{
  "d_expert": 32,
  "hidden_act": "tanh_gelu",
  "routed_scale": 4.0,
  "max_seq_len": 1024
}
Below are experts of layer 2 (counted from 0) of a mixture-of-experts language model. Rows are named router (the router's row for the expert), down (a neuron's output weights, with its number) and show model dimensions 0-191. Each number is 128 + 24 x the weight over its row's rms, rounded and kept within 0 to 255.
After each expert's rows: a language model's description of what the expert responds to. This comes from a sample of Wikipedia text that the model never trained on.

# expert 35
router [107 121 117 165 123  90 144 140 150  92 134 181 105 106 114 128 186 162 129 106 134 137 137 139 121 129  92  86 177 120 178 111 132 146 110 165 130 131 113 125 127 107 134 115 125 132 168 128 178 128 126  78 111 146 137 116 142 113 126 128 151 124 122 138 157 140 135 122 120  97  51 102 125 141 153 135 142 115 112  92 162 124 122 141 129  97 187 135 172 113  84 112  93 156 155 133 142 111 172 124 149 127 138 146 128 171 145 127 129 126 129 119 134 113 145 117 121 100 167 131 160 121 101 130 105  67 105 142 206 107 144 138 171 101 158 125 145 103 155 147 144 124 110 167 125 116 132 115 108 129  85 124  82 146 148 143 112 130 133  91 132 158 120  96 119  74 159 115 143 109 159 134 155 137 122 140 132 130 138 151 159 150 135 104 126 161 108 141 159 139 122 119]
down0 [118 122 147 120 104 159 108 152 112 123 154 163 178 123 144 148 123 158 170 116 163 113 115 102 131 167 156 129 121 108 180 128 160 154 127 122 103 149 125 189 136 141 117 138 110  93 136 133 124  77 111 104 136 118 144 136 123 155  85 132 154 115 126 102 110  69 145 183 128 122 124 102 119 116  81 106 110 153 105 119 158 125  77 151 118 142 122 117 116 113 114 103  96 133 113 112 176 144 106 120 150 129 167 138 110 180 105 137 152  99 148 112  85 142  96 118  96 151 107 129 170 133 124 133 117 134 109  91 129 122 121 135 131 119 135 103 140 119 144  85 153 153 106 155 133 137 140 152 118  96 102 114 121  95 124 141  86 106 107 117 151 153 102 131 167 128 111  93 146 147 132  69  78 111 139 103 156 114  97  92 150 158 132 143 159 142 113 146 105 136  97  81]
down1 [131 143 113  82 160 150 126 101 149 159 114 115 108 104 108 120 161 124 143 122 108 125  97 128 146 135 113  91 125 104 170 138  96 136 127  89 154  99 166  89 103 126  99 114 165 119 133 154 129 150 148 142 123 173 107 164 112 156 121 152 105 126 145 158 146 106 140  91 126 109 137 116 125 101 159 129 168 164 111 142 149 125 152 146 170 135 107 109 128  94 139 213 160 114 162 137 108 108 109 130 135  49  92 100 143 164 127 144 133 179 143 134 165 154 115 123 166 141 117 157 137 113 147  80 155 120  96 161 117 155 108 123 108 119 161 150 144 153 144 109 190  84 150 134 127 108 118  89 154 123 137 119 153 160 125 139  92 137 112 132 139 152 140 153  94 123 119 149 138 105 142 131 126 114 113 137 114 123 127 124 113 115 139 117 112 156 145 109 163 178 138 121]
down2 [179 180 126 137 159 137 145 130 115 111 144 116 135  97 123 194 116 129 138 115 146 180 119 121 177 171 123 149 135 126 195 130 148 141 133  99 124 150  95 124 114 142 104 116  99 161  92 111 121 156 117 157 116 135 112 129 133  85 126 144 126 143 140 119 158 159 114 137 114 101 156 166 159 178 160 104 140 126 105 111 137 125 149 125 131 150 137 137  95 117 144 100 113 162 141 167  81 144 149 165 126 110 147 133 146 180 104 172 111 120 150 187 131 101 145 138 131 123 118 134  92 122 150 125 137 142 130 152 142 123 129 121  62 112 117 143  96 172 122 134 121 158 112 124 163 128 125 111 134 118 151 131 149 100 168 100 131 146 153  99 142 126 126 184 119 163 133 142 107 146 118 177 133 169 132 104 107 157 111  96 116 119 114 128 155 131 146 152 158 149 158 161]
down3 [135  81 164 131 141 142 131 115 166 135 130 107 147 101 113 155  87 132 123 144 145 125 100 124 117 120 122 144  55 117 103 119  87 122 136  99 160 133  91 155 141 129 139 132 145 121 126 140 113 144 101 124 126 148 132 139 163 163 130 160 120 137  85 153 109 136 146 110 143 133 151 127 143 171 149 151 140 122 144  93 152 155 112 112 127 118 146 128 141 156 104 106 164 117 120 116 117 108 121 136 108 131 142 103 116  93 148   0 138 111 143 148 123 106 147 112 146 165  80 142 131 137 140 137 116 141 150 139  78 171 132 134 115 151  69 142 140 120 132 123 122 107 124  96 103 107 150 124 102 143 143  93 148 180 143 100 143 136 137 162 114 119 135 141 156 129 108 124 134 130 167 107 159 145  93 101 137 163 153 168 134  77 129 157 104 154 112 107 101 115  95 113]
down4 [104 129  87 163 127  98 118 129 115 134 148  94 124 128 166 110 125 131 106 111 126 133 151 150 121 122 138 101 144 126 101 105 174 147 148 103 159 112 150 124 206 133 180 138 134 126 162  82 118 156 145 109 100 121 119 144 116 154 123 128 148 151 134  93 144 105 104 111 124  91 104 143 126 118 108  92 122  95 162 103  99 175 171 121 140 122 142 121 132 130 146 102 119 153  87 126 122 115 201 119 135 133 107 134 164 116 130 146  94 165 142 112 144 125 118 138 125 112 118 157 151 139  89 141 182 144 174 148 145 120 114  97 154 179 115 156 119 133 109 148 138 154 140 141  99 110 167  97 137 129 112 185 125 117 111 112  95  90 145 109 120 122  92  94 141 147 121 133 125  92  99 141 106 130 196 154 141 144 118 123 156 109 166 141 151 126 144  99 115 141 121 172]
What it handles: Header words and labels in tables, infoboxes and section titles, such as Result, Source, Total, Votes, Date, Preceded, Reception.

# expert 1
router [113 140 102 169  89  46 132 161 124  95 129 174 146 133 109 140 174 143 134 117  94 166 156 127 127 164 111 144 145 119 165 132 150 124 112 143 160 110 133 140 133  85 105 128 133 119 135 126 164 120 139  78 132 112 126 120 128 111 177 128 138 114 151 116 136 142 139 139 115 150 105  96 101 111 143 103 114  90  85 116 145 127 129 156 121 132 147 132 130  83  75 121 116 149 151 152 161 111 170 116 124 113 156 149 168 130 111 149 129 114 110 105  99 134 112 143 109  87 146 146 164 132 100 126  97 127  94 124 144  91 135 128 135  97 127 119 119  90 145 122 111 152 109 136  92 159 117 128 116 112  78 121  81 142 142 123 121 129 110  72 111 162 153 131 109  78 117  93 130 128 147 132 115 125 115 187 144 117 118 179 150 134 132 133 162 140  99 161 139 139  65 109]
down0 [116 113 139 107 115 106 132 153 156 106 139 112 135 119 109 142 162 133 159 124 115 118 148 137 143  86 102  58 146 109 142 103  94 120 138 129 102 146 151 105 134 126 154  96 121 158 128 164  98 168 114 131 109 119 145 145 123 150 105 138 109 135 155 104 132 126 145 122 124 105 170 144 128 129 158 105 167 131 129 122 155 106 120 130 100 105 148 104  99 120 154 146 158 117 146 101  76 130 120 161 136  89 123 135 106 107  89  90 121  92 102 115 105 114 100 124 175  93 142 127 163 144 146 156  85 137 161 158 135 129 140 139  89 126 102 129 152 128 155 140 147 103 131 123 157 134 132 116 121 119 149 187 119 144 110 157  87 141 179 144 110  75 106 133 101 168  94 134 122  69 135 124 172 116 106 125 138 129 147 125  87 147 132  89 122 122 136  58  87 102 101  89]
down1 [147 106 153 125 116 158 165 157 112 138 119 177 141 118 123 137 145 133 131 143 156 101 121  85 133 124  80 114 102 104 134  98 161 176 112 160 134 138 127 154 124 169 155 121 128 100 111 164 147 118 150 123 162 132 165  96 142 120 122 142 106  95 112  99 132  77  80 163 121  95 102 131 141 144 149 112 122  85 142 129 124 150 106 116 140 133  98 151 147 136 109 102 155 118 135 129 126 123 107 111 132 136  88 169 101 167  92 144 152 176 133 141 138 121 115 113 147 123 147 101  79 139 137 178 123 134 105 104 171 108 111 128 143  80 104 143  95 159 173 106 149  85 116 119 154  95 112 143 143 128 104  99 126 124  96 111 112 117 101 109 107 135 128 162 110 102 113 133  77 120 119 106 101 137  79 136 146  84 149 163 115 152 108 160 135  97 116 142 127 115  96  76]
down2 [ 79 112 106 130 144 192 123 140 122 128 163 135 168 116 159 156  89 145 131 135 179 104 153 130 110 152 134 149 135 134 144 143 113 163 166  91 114  86 141 114 112 111 139 160 127  90 142 128 134 133 103 124 173 129 124 120 145 128 142 147 133 134 131 122 150 127 110 107 147 116 113 105 123  84 106 118 135 131 162 159 101 107 149 128 130 157 115 120 130 133 100 148 139  87  89 108 181 124 119  98 188 116 125 126 136 155 116 171 179 129 131 104 122  92 140 119 143 168 101 172 154 116 113 133 113 128  87 141 117 112 129 115 132  83  96 100 104 102 102 144 103 143  82 117 150 139 183 155 106  98 108 146  69 103 147 131 118 121 121 145 124 103 112 122 151 118 102 118 167 105 108 107  63 109 131 146 126 115 114 159 150 133 145 135 130 170 122 178 163 143 116 122]
down3 [105 120 114  78 133 145 147 133 172 134  88 113 131 130 136 147 149  97 132 152 163 130 149 144 173  87 106 133 145 111 109 116 121 132  79 170 174 165 100 104 117 144 106 128 173  94  97 146  81  91 146 118 160 138 155 120 120 105 130 103  93  95 161 132 154 133 153 137 140 126 127 122 116 127 162 139 143 107 130  92 142  98 122 129 125 128 192 142 163 137  98 128 117 138 120 133 146 151 103  47 142 107 137  88 119 112 129 124 162  76 146 107 127 146 101 121 144 127  89  93 126 148 142 101 132 119 130 115 123 151 139 120 118 128 139 154 139 141 120 136 123 100 145 173 127 127 120 134 119  99 134 131 154  75 136 187 122 106 132 159 138 117 173 118 101 142 163 131 154 119 110 145  98 124 151 168 175 155 125 157 124 151  95 119 141 135 137 114 126 155 161 180]
down4 [119 148  92 184 107 120 112 157 103 127 145 126 131 121 111  90 122 144 152 154 126 128 123 131 138 123 154 115 163 116 160 118 158  90 136 123 116 153  95 129 149 176 156 125 132 160 149 135 125 114 139 132 123 144 100 151  99 163  97 145 156 155 160 115 149 120  94 110 132  91 123  78 131  91 103 103 112 135 150 146 123 112  91 127 106 100 159  69 162 152 150 123  99 119 153 109 168 101 122 118 181  95 162 107 121 118 141 128 147 150 169 143 159 125 137 116  97 195 125 100 133 133 136  91 114 129 124  94 169 148 145 114 159 123 123 105 115  99 157 127 142 147  85 158 140 102  95 144 103 121 126 102 100 107 135 177 106 133 130 158 129 159  87 119 153  98 110 134 129  83 105 111 137 129 147 135 198 101 107 137 107 141 119 136  91 117 108 137 119 130 134  83]
What it handles: Field names and coordinate symbols in infobox or list entries, such as Location, Population, reference No., °, ′, km.

# expert 16
router [121 125 145  96 147 148 134 125 124 135 123 115  80 150 140 109 147 102 168 137 124 120 137 164 146 122 132 118 100 137  89 141 104 120 138 166 177  82  92 129 124 151 120  82 106 142 112 111 148 110 121 132  85 104 107 124 144 117 141 148 128 126 128 125 118  86 124 132 128 137  70 159 174 103 113 107 136 137  99 105 116 123  89 122 139 144  83 132 118  87 152 121  86  93 119 118 136 164 121 130 125 125 121 125 120 137 137 120 123 154 154 123 148 139 115 157 127 104 137 148 190 132 141 131 129 136 133 134 183 126 136 115  85  98 128 129 125 118 120 133 164 122 174 122 210 150  81 131 102 108 145 131  91 135 129 159 131 106 124 225 135 127  98  92  73 137 137 136 120 158 118 121  77 141 129 146 159 150 154 110 115 137 133 154 101 139 113 103  93 105 143  98]
down0 [129 136 104 123 170 111 151 145 106 111 103 146 143 149  90 126 138 125 130 145  86 143 160 105 136 131 147 133 115 129 152 126  97 166 138 152 109 147 109 112  82 142 133 150 102 177 156 142 151 111 100 102 117 124 113 140 167 128  85 174 119 144 135 157 150 121 159 145 122 156 170 129 107 165 156 129 113 135 108 142 104 160 201 135 111 180 120 126  85 111 158 117 130 134 124 145 156 128 166 157 142 100  78  95 168 140  97 140 146 203 127 133 160  88 122 100 141 118 119 127  68 156 146 120 171 115 127 126 107 135 161  96  89 120 134 142 122 108 173 197 139 137 116 138 138 115 111 148 128 137 172 126 152 142 109 133 100  89 128 155 123 110 127 124 138 126 125  99 141 126 131 116 136 152  83 161 142 128 113 122 122 139 117 136 141 126 145 142 153 166 143 135]
down1 [ 90 117 102 118 132 134 107 129 108 184 138  97 112 143 122 163 116 129 142 123 118 125 156 147  99 122 135 124 144 111 110 153 140 101 128  74  81 152 132  83 112  80 167 167 137 142 147 143 181 119 132 156 103 115  88 115 154  92 112  86 113 128 108 160 107 137 119 124 134 181 134 132 113 145 166 192 132 122 122  94 147 135 157 117 140 111 111 175 122 123 142 127 101 163 100 143 130 146 136 136  82 108 130 121 137 129 129  95 134 135 110 132 127 191 175 103 138 107 136 101 133 162 152 153 132  81 105 123 133 118 110 121 134 146 156 107  83 113 121 163 137 108 149 150 143 123 113 131 123 115 139  87  83  91 120  97 159 143 110 135  65 121  91  98 133 128  97 159 150 126 137 124 113 175 126 160 132 133  99 133 103 141 107  95 153 126 119 110  88 142 120 134]
down2 [114 112 129 139 124 148 141 156 137 113 133 195 104 155 127 148 146 130 136 109 107 103  97 145 167 116 109 131 140 138 147 147 158  98 166 120 132 147  90 116 133 123 151 104 107 203 141  93 137 131 196 117 124 172  96 140 126 133 160 156  99 117 117 119 140 158 163 103 108 116 132  94 131 122 111 171 157 139  66 108  80  80 108  98 153 137 162 133 161 117 145 144 143 145 128 137 150 120 100 110 115 113 125 149 153 164 149 105 180  93 140 158 128 160 112 160 118 124 135 150 120 131 143  98 125 122  98  92 115 135 142 138 163 115 118 134 101 123 165 160 153 133 117 171 143 132 125 125 163 126 138 103 166 110 108  90  72 128 116  77 110 105 135 132 103 119 136 117 129 125 129 133 128 102 116 111  90 119 122 105 127  82 114 154  97 175 135 139 138 125  95 133]
down3 [130 130 148 138 138 148  93 174 124 102 139 158 101 164 101 153 114 130  98  81 117 149 134 138 142 145 103 146  96 148 131 115 102 130 153 160 134 104 183  85 151 144  79 139  74 107 130 176 125 136 115 153 147 105 137 132 105 163 139 151 100 138 150 127 124  90  97 120  81 141 107 126 165 129 113 135  92 144 116 104 126 124 122 132 130 121 157 140 153 122 145 137 115 108 134 140 119 102 116 123 166 168 125 106 129 120 103 119 130 145 151 141 140 125 112 131 119 132 127 129 155 132 151 139  84 101 169 112 146 157 116 149 113 151 126 164 111 124 150 127  34 129 111  68 119 120 157 154 127 115 156 129 164 171  81 152 131 117 112  95 124 142 105 123 136 112 175 148 154 159 146 141 138 114 145 138 183 100 135 160 120 116 171 152 126  94 104 121  99 171 139 105]
down4 [ 97 105  82 119 122 154 105 125 178 132 118 137 111 110 134 100 158 173 135 134 130 149  97 109 137  95 114  64 135 103 163 126 162 138 117  93 116 102 147 116 147 124 105 145 140 137 123 141 135 157 138 150 114  88 105 126 170  80 125 106 138 162 141 159 137 164 115 116 110 138 168 138 148 108  92 135  91  92 147 137 103  71 162 144 141 128 117 126 147 144  97 153 142 133 107 133 144 112 125 123  95  91  98 138 142 101  73 105 111 117 117 103 140 120 117 117 149 124  91 106 128  89 116  93 150 101 110 126 132 154 139 103 113 111 123 130 117 125 115 156  96 119 140  94 120  85 131 134  99  92 154 169  79 115 185 138 125 156 128 101 153 154 148 142  92 143 117 139 150 107 143  68 113 138 142 171 129 143 123 156  95 110 167 110 101  83 122 115 140 159 139 121]
What it handles: Vowel-led word pieces inside foreign or unusual proper names, often with accents, as in Sumgayit, Sogavare, Žalgiris, Bazán.

# expert 42
router [111 146 136  98 178  93 144 172 119 116 117 115  88 137 115 108 133 100 164 171 144 100 135 130 145 126 165 154 103 138 105 125 114 106 100 106  94 101 133 107 128 154 134 146 164 130 108 116 155 126 112 114 128 120 130 172 121 137 127 120 124 121 140 118 153 137 116 137 115 118 148 165 131 115 148 151 119 169 151 140  89 105 115  98 110 112 159 137 134 132 172 148 120 154 130 124 146 161 164 157 110 129 146 118 122 155 142 129 125 127 130 122  79 108 151 142 119 123 118  80 120 154 160 117  78 158 176 124 177 116 117  90 120 128 124 151 158 140  86 129 145 102  93 121 162 171 156 148 118  79 169 135  59 119  91 110 110  78  96 150 142 125 117 128 125 174 137 126 104 140 143 130 132 168  75 158 130 127 143 124 166 124 116 137  97 106 137  60 119 112 151 148]
down5 [153 124 113 125 156 100 152 141 101 104 105 110 157 193 168 135 124 151 122 120 109 120 133 110 141 138 115 162 110 165 123 142 112 135 128 140 138 128 103  79  99 153 131 127 143 105 115 103 134 112 137  97 115 140 156 108  86 115 137  94 141  95 107 162  74 115 120 108 170 132  74 145 165 155 123 116 144 128 130 126 148 137 106 145 137 118  93 118 107 125 135  84 156 114 152 117 163 104 114 140 115 120 108  82 129 105 102 139 137 179 128 144 151 119  86 125 183 126 100 153 151 120 123 111  97 112 123 110 105 100  93 126 125 120 100 147 132 138 130  95 127 138 138  98 145 129 123  86 146 114 155 137 145 136 101 132 134  81 128 174 124  37  93 134 153 150 115 126 166 134 163 148 153 104 176 158 105 107 119 126 111 116 124 135 111 116 152  93 119  65 155 129]
down6 [138 115 130 120 132 111  95 122 135 131  87 137 136 146 119 130 102  82 116 115 111 123  99 117 168 135 111 105 121 117 127 130 153 142 159 129 168 156 127 115 124 132 147 156 120 100 124 207 189 129 115 134 158 181  91 107 132 122 107 132 140 100 116 144 132 125 136 146 141 131 156 119 122 148  93 163 171 121 119 125 124 101 165 110 115 101 142 151 151 178 108 129 112 113 124 160 123  99 132 118 148 112 111  92 165 127  84 121 107 123 137 115 122 103 126 122 103 117 163 157 104 173 152 119 159 171  95 192 101 130 106 126 104 119 130 136 119 104 114  99 117 156 108 126  97 109  74 140  66 169 107 121 168 134 121 154  80 126 115 145 111  99 135 131 139 143 110 102 123 155 110 134 127 117 103 140 103 125 150 136 132  97  65 170 143 110 146 175 148 108 164 136]
down7 [101 135 153 137  89 138 140 112 115  98 121 147  91 154 154 131 167 161 134  96 100 122  92 151 134 144 105 130  91 140 136 140 135 106 145 111 128 174 161 116 135  96 124  57 148 132  92 148  71  93 118 137 156  97 115  99 157 115 171 173 126 131 152 121 110 109 129 182 110 155 126 103 113 146 136 136 136 102  86 106 120 101 108  85 144 109 155 181 133  91 124  99 128 117 145 125 142 118 121 121 153 101 146 135 112 131  95 118 117 110 119 103 108 125 147 122 145 122 133 156  66 123 145 136 127 133  79 159 131 139 103 158 139 124 134 138 129 140 106 138 189 126 138 137 120 152 134 144 138 120 134 130  94 115 110 111 128 188 156 117 134 109 153 138 181 100 135 141  90 127 158 134 205 173 158 111 125 163 127 109 107 139 128 133 153 151 121 131 158 122 146 120]
down8 [129 138 118 146 154 112 134 155 106 110 116 154 135  95 118 127 136 115 121 172 120 128 118 117 153 115 141 104 108 101 150  85  80 137 129 125 179  97  73 118 131 146  85 115 171 167 119 104  90 104 180  92 110 141 167 106 121 124 116 133 154 116 141  98 127 135  83 113 133  94  96 160 141 163  97 138 146 158 143 154  96 132 131 104 120  88 124 130 127 115 131 118  98 131 157 121 160 117 131  96 101 116 138 148 121 132 128 186  97 131 151 112 118 151  90 144 144 111  80 100 144 147 147 125 106 168 132 134 162 119 141 165  95 116  99 125 123 154 153 144 105 116 164  82 182 146 120 137 162 130 134 165 159 146  97 165 125  61 138 129 136 126 182 102 115 143 119 153 139 120  80 148 110  94 157 119 151 138 154 125 114 140 122 143 135 113 142 108 136 134 127 161]
down9 [113  94 155 156 137 124 117 128 142 120 147 110  78 175 157 153 113 129 132 135 117 106  48 136 159 112 121  96 102 121 135 142 143 117 125 106 111 108 165 135 128 101 127  97 143 169 146 114 146 142  86 129 128 126  71 156 169 157 137 137 129 100 129  90  86 161 124 168 132 141 139 139 133 101 111 120 111 113  86 102 149 126 149 153 104 125 102 159 115 121 123 140 118 143 123 134  70 126 105 124 140 119 141 133 139 110 139  79 128 101 125 175 126 134 141 132 121  99 117 115 132 129 129 128 177 127 160 119 137 154  76 115 111 168 103 122 121 122 147 108 177 127 161 141 134  73 106 161 112 146 111  95 129 133 125  85 127 182 137  87 108 135 107 142 184 125 107 116 144 151 108 132 173 124 101 128 126 131 135 142 194  93 115 122 135 112 138 172 142 127 160 154]
What it handles: Syllables following a capital letter inside names and words, such as ird in Bird, ible in Bible, umn in Alumni.

# expert 30
router [143 128 143 141 136 124  98  54  77 149 118  93 141 116 121 121 142 100 115 145  85  76 126 121 107 144 151 155 163 132 124 176 135 146 139 147 156  99 128 119 122 136 148 136  95 113 115 121 123 110  74 169 139 114  80 121 118 144 179 119 106 143 135 111 117 110 110 148 130 117 133 134 149 143  72 122 149 129  97  52 128 152 135 148 125 119 125 117 134 110 102 175 120  89 143 113 102 197 106 114 111 105 125  94 148 100 144 122  95 101 113 169 160 127 144 132 107 142 167 140 172 143 163 204 113 121  78 143 151 141 118 136 117 112 129 141 119 105 148 157 160 126  75 147 125 135 128 109 111 129 181 150 130 146 114 118 158 131 115 135 149 134 121 152 143 134 116  96 142 146 105 119 142 101 146  90 136 132 105 111 107 147 127 111 107 136 139 106 135 123 111 123]
down0 [109 133 157 157 143 131 105 128 117  96 116 134 194 143 120 155 134 149 120 148 123 151 136 124  74 167 129 128 164 114 114 133 147 149 137 100 144  76  92 180 118 102 115 127 149 143 153 116 148 146 155 114 101 149 162 136 132 120 161 145 178  84 128 118 161 134 131 130 151 117 136 119 103 157 149 150 125 124 139 140 120 140 166 119 135 106 132 101 121 111 126 161 141 131 139 117 157 156 146 139  94 129 107 128 145 162 155  80 115 116 119 163 135 154  94 118 116 129 150 181 116 141 167 126 158  97 135 111 147  91 156 119 193 117 105 143 143 178 165 107 105 110 106 116  68  94 161 120 142 130 170 124 118 126 121 127 142 135 131 109 108 142 128 124 114 181 128 107 166 148 145 186 153 136 175 116 127 138 130  83 133 133 116  96 105 148 136 147  78  99 120 108]
down1 [127 138 146 103 153 125 106 147 151  98 105 101 124 143 155 134 122 151 132 146 126 161  87 109 112 112 144 106 114 131 130  49 113 125 119 134 128 104 129 142 129 148 150 114  94 127 131 132  98 136 186 176 157 112 151 152 137 118 123 156 138 144 166 127 145 121 135 161 148 124 140 141 139 149 192 155 161 111 129  84 150 164 147 150 119 144 126 147 138 139  96 121 115 119 146 118 102 142 139 127 162 149 138 129 154 143 122  89 101 123 125 105 127 108 142 146  89 154 106  88 103  84 174 109  65 137 102 149 144 128 172 128  82 135 147 156 107 120  86 125  70 162 164 128 131 130 113 168  77  87 122 161 187 120 148 161 131  94 136 102 146 165 108 128 113 108 103 109 141 122 123 127 120 112 143 141 116 131 148 159 127 108 155 134 143 107 127 150  81 126 156 109]
down2 [124  80 142 109  97 143 137  79 169 102 107  94 101 151 119 149 109 161 154  93 144 148 130 122 116 132  89 149  99 120 159 131 139 120 140 140 119 119 129 117 119 121 131 114 146  97 147 139 123 131 181 136 161 146 153 133 114 115 168  92  93 120 160  75 148 112 132 126 147 128 146 137 152 131 116  86 145 124 153 149  93 128  90 136 121 111  88 153  82 155 130 105 150 133 107 100 127  78 122 138  88 132  96 135 126 103 157 136 164 146 142 169  95 155 113 141 119  71 106 141 160 105 145 101 110 143 131 119 128  95 105 134 103 107 106 184 136 127 131 144 121 120 102 177 132 149 154  99  95 144 111 153 113 135  84 146 152 144 143 112 143 129  59 111 117 130 131 139  95  67 130 164 105 126 140 124  98 158 110 156  87 153 134 135 126 147 126 101 151 131 150  97]
down3 [ 90 120 156  98 124 146 183 134 143 143 105 156 142 155 120 144 108 122 151 147 113 106 160 136 181 141 123 120 166 119 122 136  98 124 116 155 111  96 113 138 135 116 152 137 126 161 148 143 126  96 166 143 127 169 134 154 133 162 103 136  92  96 132 119  80 168 102 128  79 155 115 151  99 102 123 138 125 196 159 181 110 162 157 122 111 145 112  68 148 138 145 104 111 113 110 120 117 120 166 137 129 148 112 118 129 114 129 103 115 152 133 131 132 127 142 115 139 126 151 104 122 142 141  83 130 143 158  95 176 121 114 115 131 140 172  88 102 154 149 126 163 129 139 132 132 116 142 150 216 145 109 124 151 161 133  88 120 141 110 130 143 148 123 120 119 121 136  72 155 153 109 130 130 107  94 128 112 137 117  68 144 166 112 127  98 117 106 139 120 170 146 123]
down4 [133 130 162 134 146  94 145 143 146 162 106 163 118 133 119 166 132 135 126 149 134 110 147 146 174 111 129  80 115 139 100 132 135 153 126 128  97 120 135 114  85 143  67 130 125 152 158 110 119 122 111 102 110  78 148 100 153 107 117 111 129  93 126 106 145 137 153 132 159 112 149 103 122 162 130 158 120 155 160 166 171 155 143 117 121 154 141 121 109 122 112  97 151  95 132 135 146  99 155 119 102 140 134 196 128 140  83 152 101 142 130 125 113  99 151 151 131 110 141  77 124  97 139 114 119 152 153 124 126 134  86 137 136 108 111 111 125 116 158 163 117 130 108 121 159 123 115 135 114  89 139 121  48 161 155 134 157 154 114 118 128 116 155 117 165 108 186 107 101 153 129 119  87 128 116 107 148 131 113 139 125 113 124 192 100 124  92 113  87 167 106  84]
What it handles: List joiners and clause links, such as and, or, but, which, who, &, and commas or semicolons between items.

# expert 38
router [117 110 149 126 155 145  69 101 131 152 150  94 131 118 162 153 144 118 134 135 124 128 128  92 123 131 100 132 128 102 130 194 183 130 138 135 162 137 131 175 136  92 110 151 102 125 103 130 160 115 160 159 144 121  95 107 160 104 143 113 119 161 111 116 135 135 120 132 147 128 125 142 144 143 135 125 139 131 112  89 128 130 112 113 128 120 139 128 161 142 118 101 113 141  94 130 116 198 135 104 104 136 130  82  96  97 136 101 128 119 132 138 155 116 131 109 158 156 127 125 149 123 168 134 126  91 129 135 105 118 154 106  77 166 118 126 142 165  88 110 120 155 116 146 149 103 146 120  96 185 131 100 167 132 140  89 135 162 144  86 161 116 191 132 110 117 105 165 154 116 132  89 123 163 131  79 114 109 130 176 112 115 138 115 144  75  87 107 119 155 154  99]
down0 [104 121 144 113 107 141 156 137  80 149 162 155 131 130 132  89 108 112 182  77 198  89  54 129 131 115 113  96 136 127 126 128 150 121 122 153 125 141 129 133 131 129  99 127 177 113 150 150 156 171 109 119 155 132 127 136 147 112 151 115 131 122 158 106 128 134 165 151 115  67  92 128 135  95  96 150 111 124 159 129 123  90 102 121 137 105 107 147 148 125 133 128 127 137 151 141 102  95 121 110 115 133 124 114 182  89 123 118 158 150 124 144 144 114 130  96 142 172  76 118 150 142 135 112 121 134 115 137  63 123 120 123 147 139 146 142  88 109 109 102 115 148 108 140 108 154  55 114 128 133 106 155 138 136 136  95 105  94 117 131  97 107  96 145 149 149  92 145 103 145 118 143 154 178 111  97  84 125 119 120 110 144 123 127 121 147 124  78 144 129 130 144]
down1 [146 140 116 139 122 121 119 140 132 128 138 116 130  81 142 119 129 148 139 135 107 113 155 165 141  94  75 135 104 143 122 110  84 140 109 160 142 119  53 146 114 114 125  82 122 106 146 162 135 111  85 135  76 107 107 139 128 158 128 106 129 139 125 162 108 126 101 108 135 147 134 159 168 122 160 137 155 149 101 142  83 143 190 136 127 120 153 129 164 110 133 121 138 138 151 141 153 117 140 135 130  81 100 156  98 173 117  86 101 144 147  99 124 159 143  82 148 120 118 105 120 153 168 124 128 123 136 135 139  79  92 151 129 152 137 129 123 135 100 126 120 123 142 114 123 115 109 158 137  89 130 126 147 129 170 130  76 137 170 144 102 173 100 145 133 100 119 123 141 143 153 113 128 135 108 167 172 133 109 121 105 135 144 177 161 113 168  93 155 143 193 144]
down2 [145 132 129 135 120  94  86 132 114 120 186 151 115 130 135 148 121 131 150 132 130 138 120 157 123 114 144  99 114 128 166  86 116 127 147 154 124 110 172 122 154  88 178 130 108 110 113 149  80 173  90 117 132 172 161 110  83  90  77 148  88 150 126  95 108 147 141 127 154 125  96 155 103 159 159 132 134 132  89 154 137 148 110 150 182  96 129 134  65 143 147 111 145 128 113 122 154  79 166 122  87 124 106 108 150  95  70 118 107 142 110 144 119 135 154 144 127  99 125 128 127 119 123 137 108  95 121 139 129 150 126 110  48  94 145 143 144 135 125 141 124 133 125 112 148 151 118 118  77 140 134 125 134 108 132 106 172 119 134 106 163 140 149 142 137  84 121 144 170 170 148 117 110 122 159 166 126 119 155 131 109 144 138 139 124 128 163 117 117 141 138 112]
down3 [105 112 129 118 169 104  98 126 101 134 117 162  96 124 123 159 109 127 100 153  80  99 127 120 123 119 113 147 144 192 132 144 116 178 137 139  75 109 123 110 135 128 165 138 117 166 139 121  66 140 128 129 186 161 114  99 169 119 137 130 144 103 133 106 117 140 118 163 105 111  79 124 119 108 120 102  95 118  80 137  94 130  86 106 101 115  58  94 156 128 176 144 127 130 108 155 180 158 102 132 151 159 105 137  99 129 149 131 153 119 167 122 144 125 132  85 102 121 130 134  98 105 140 129 134 178 137 142 134 122 154 122 122 148 107 126  96 125 112 129 135 136 174 141 172 101 134 112  90 162 132 141 124 138 152 109 129 115 125 116 133 128 165 135 108 114 110 119 141 108 110 150 118 135 101 145 114 141 145 113 154 128 176 134 121  93 105 139 129  82 180 124]
down4 [134 154 163 131 127  94 162 104 162 138 132 149 158 169 103  87 115 164 156 111  94 123 111 105 104 139 132 102 129 114  75 146  99 125 129 107 147  73 144 140 101 128 114  96 128 161 127 126 125 109 141 133 127 112 160  94 129 126 177 145 104 101 141 131 149 123  95 110  87 149 121 107 120 127 106 108  96 135 101 113 140 130 102 130 126 152 151 152 144 135 100 129 112 112 117 139 104 120 106 156 115 122 156 104 124 173  74 123 115 114 139 189 151 152 115 138 136 201 112  92 148 151 119 110 149 127 114 114 117 177 119 145 143 115  71 105 109 154 136 127 104 145 134 125 111 140 154 142 103 109 108 135 126 132 145 129 139 126 105 168  97 135  95 132 128 101 139 122 109 160 102 157 145 135 120 149  81 111 118 153 101 149  86 150 116 180 148 173 168 139  95 190]
What it handles: Commas after introductory phrases or dates, and main verbs was, were, became after a subject, e.g. end of the season, ...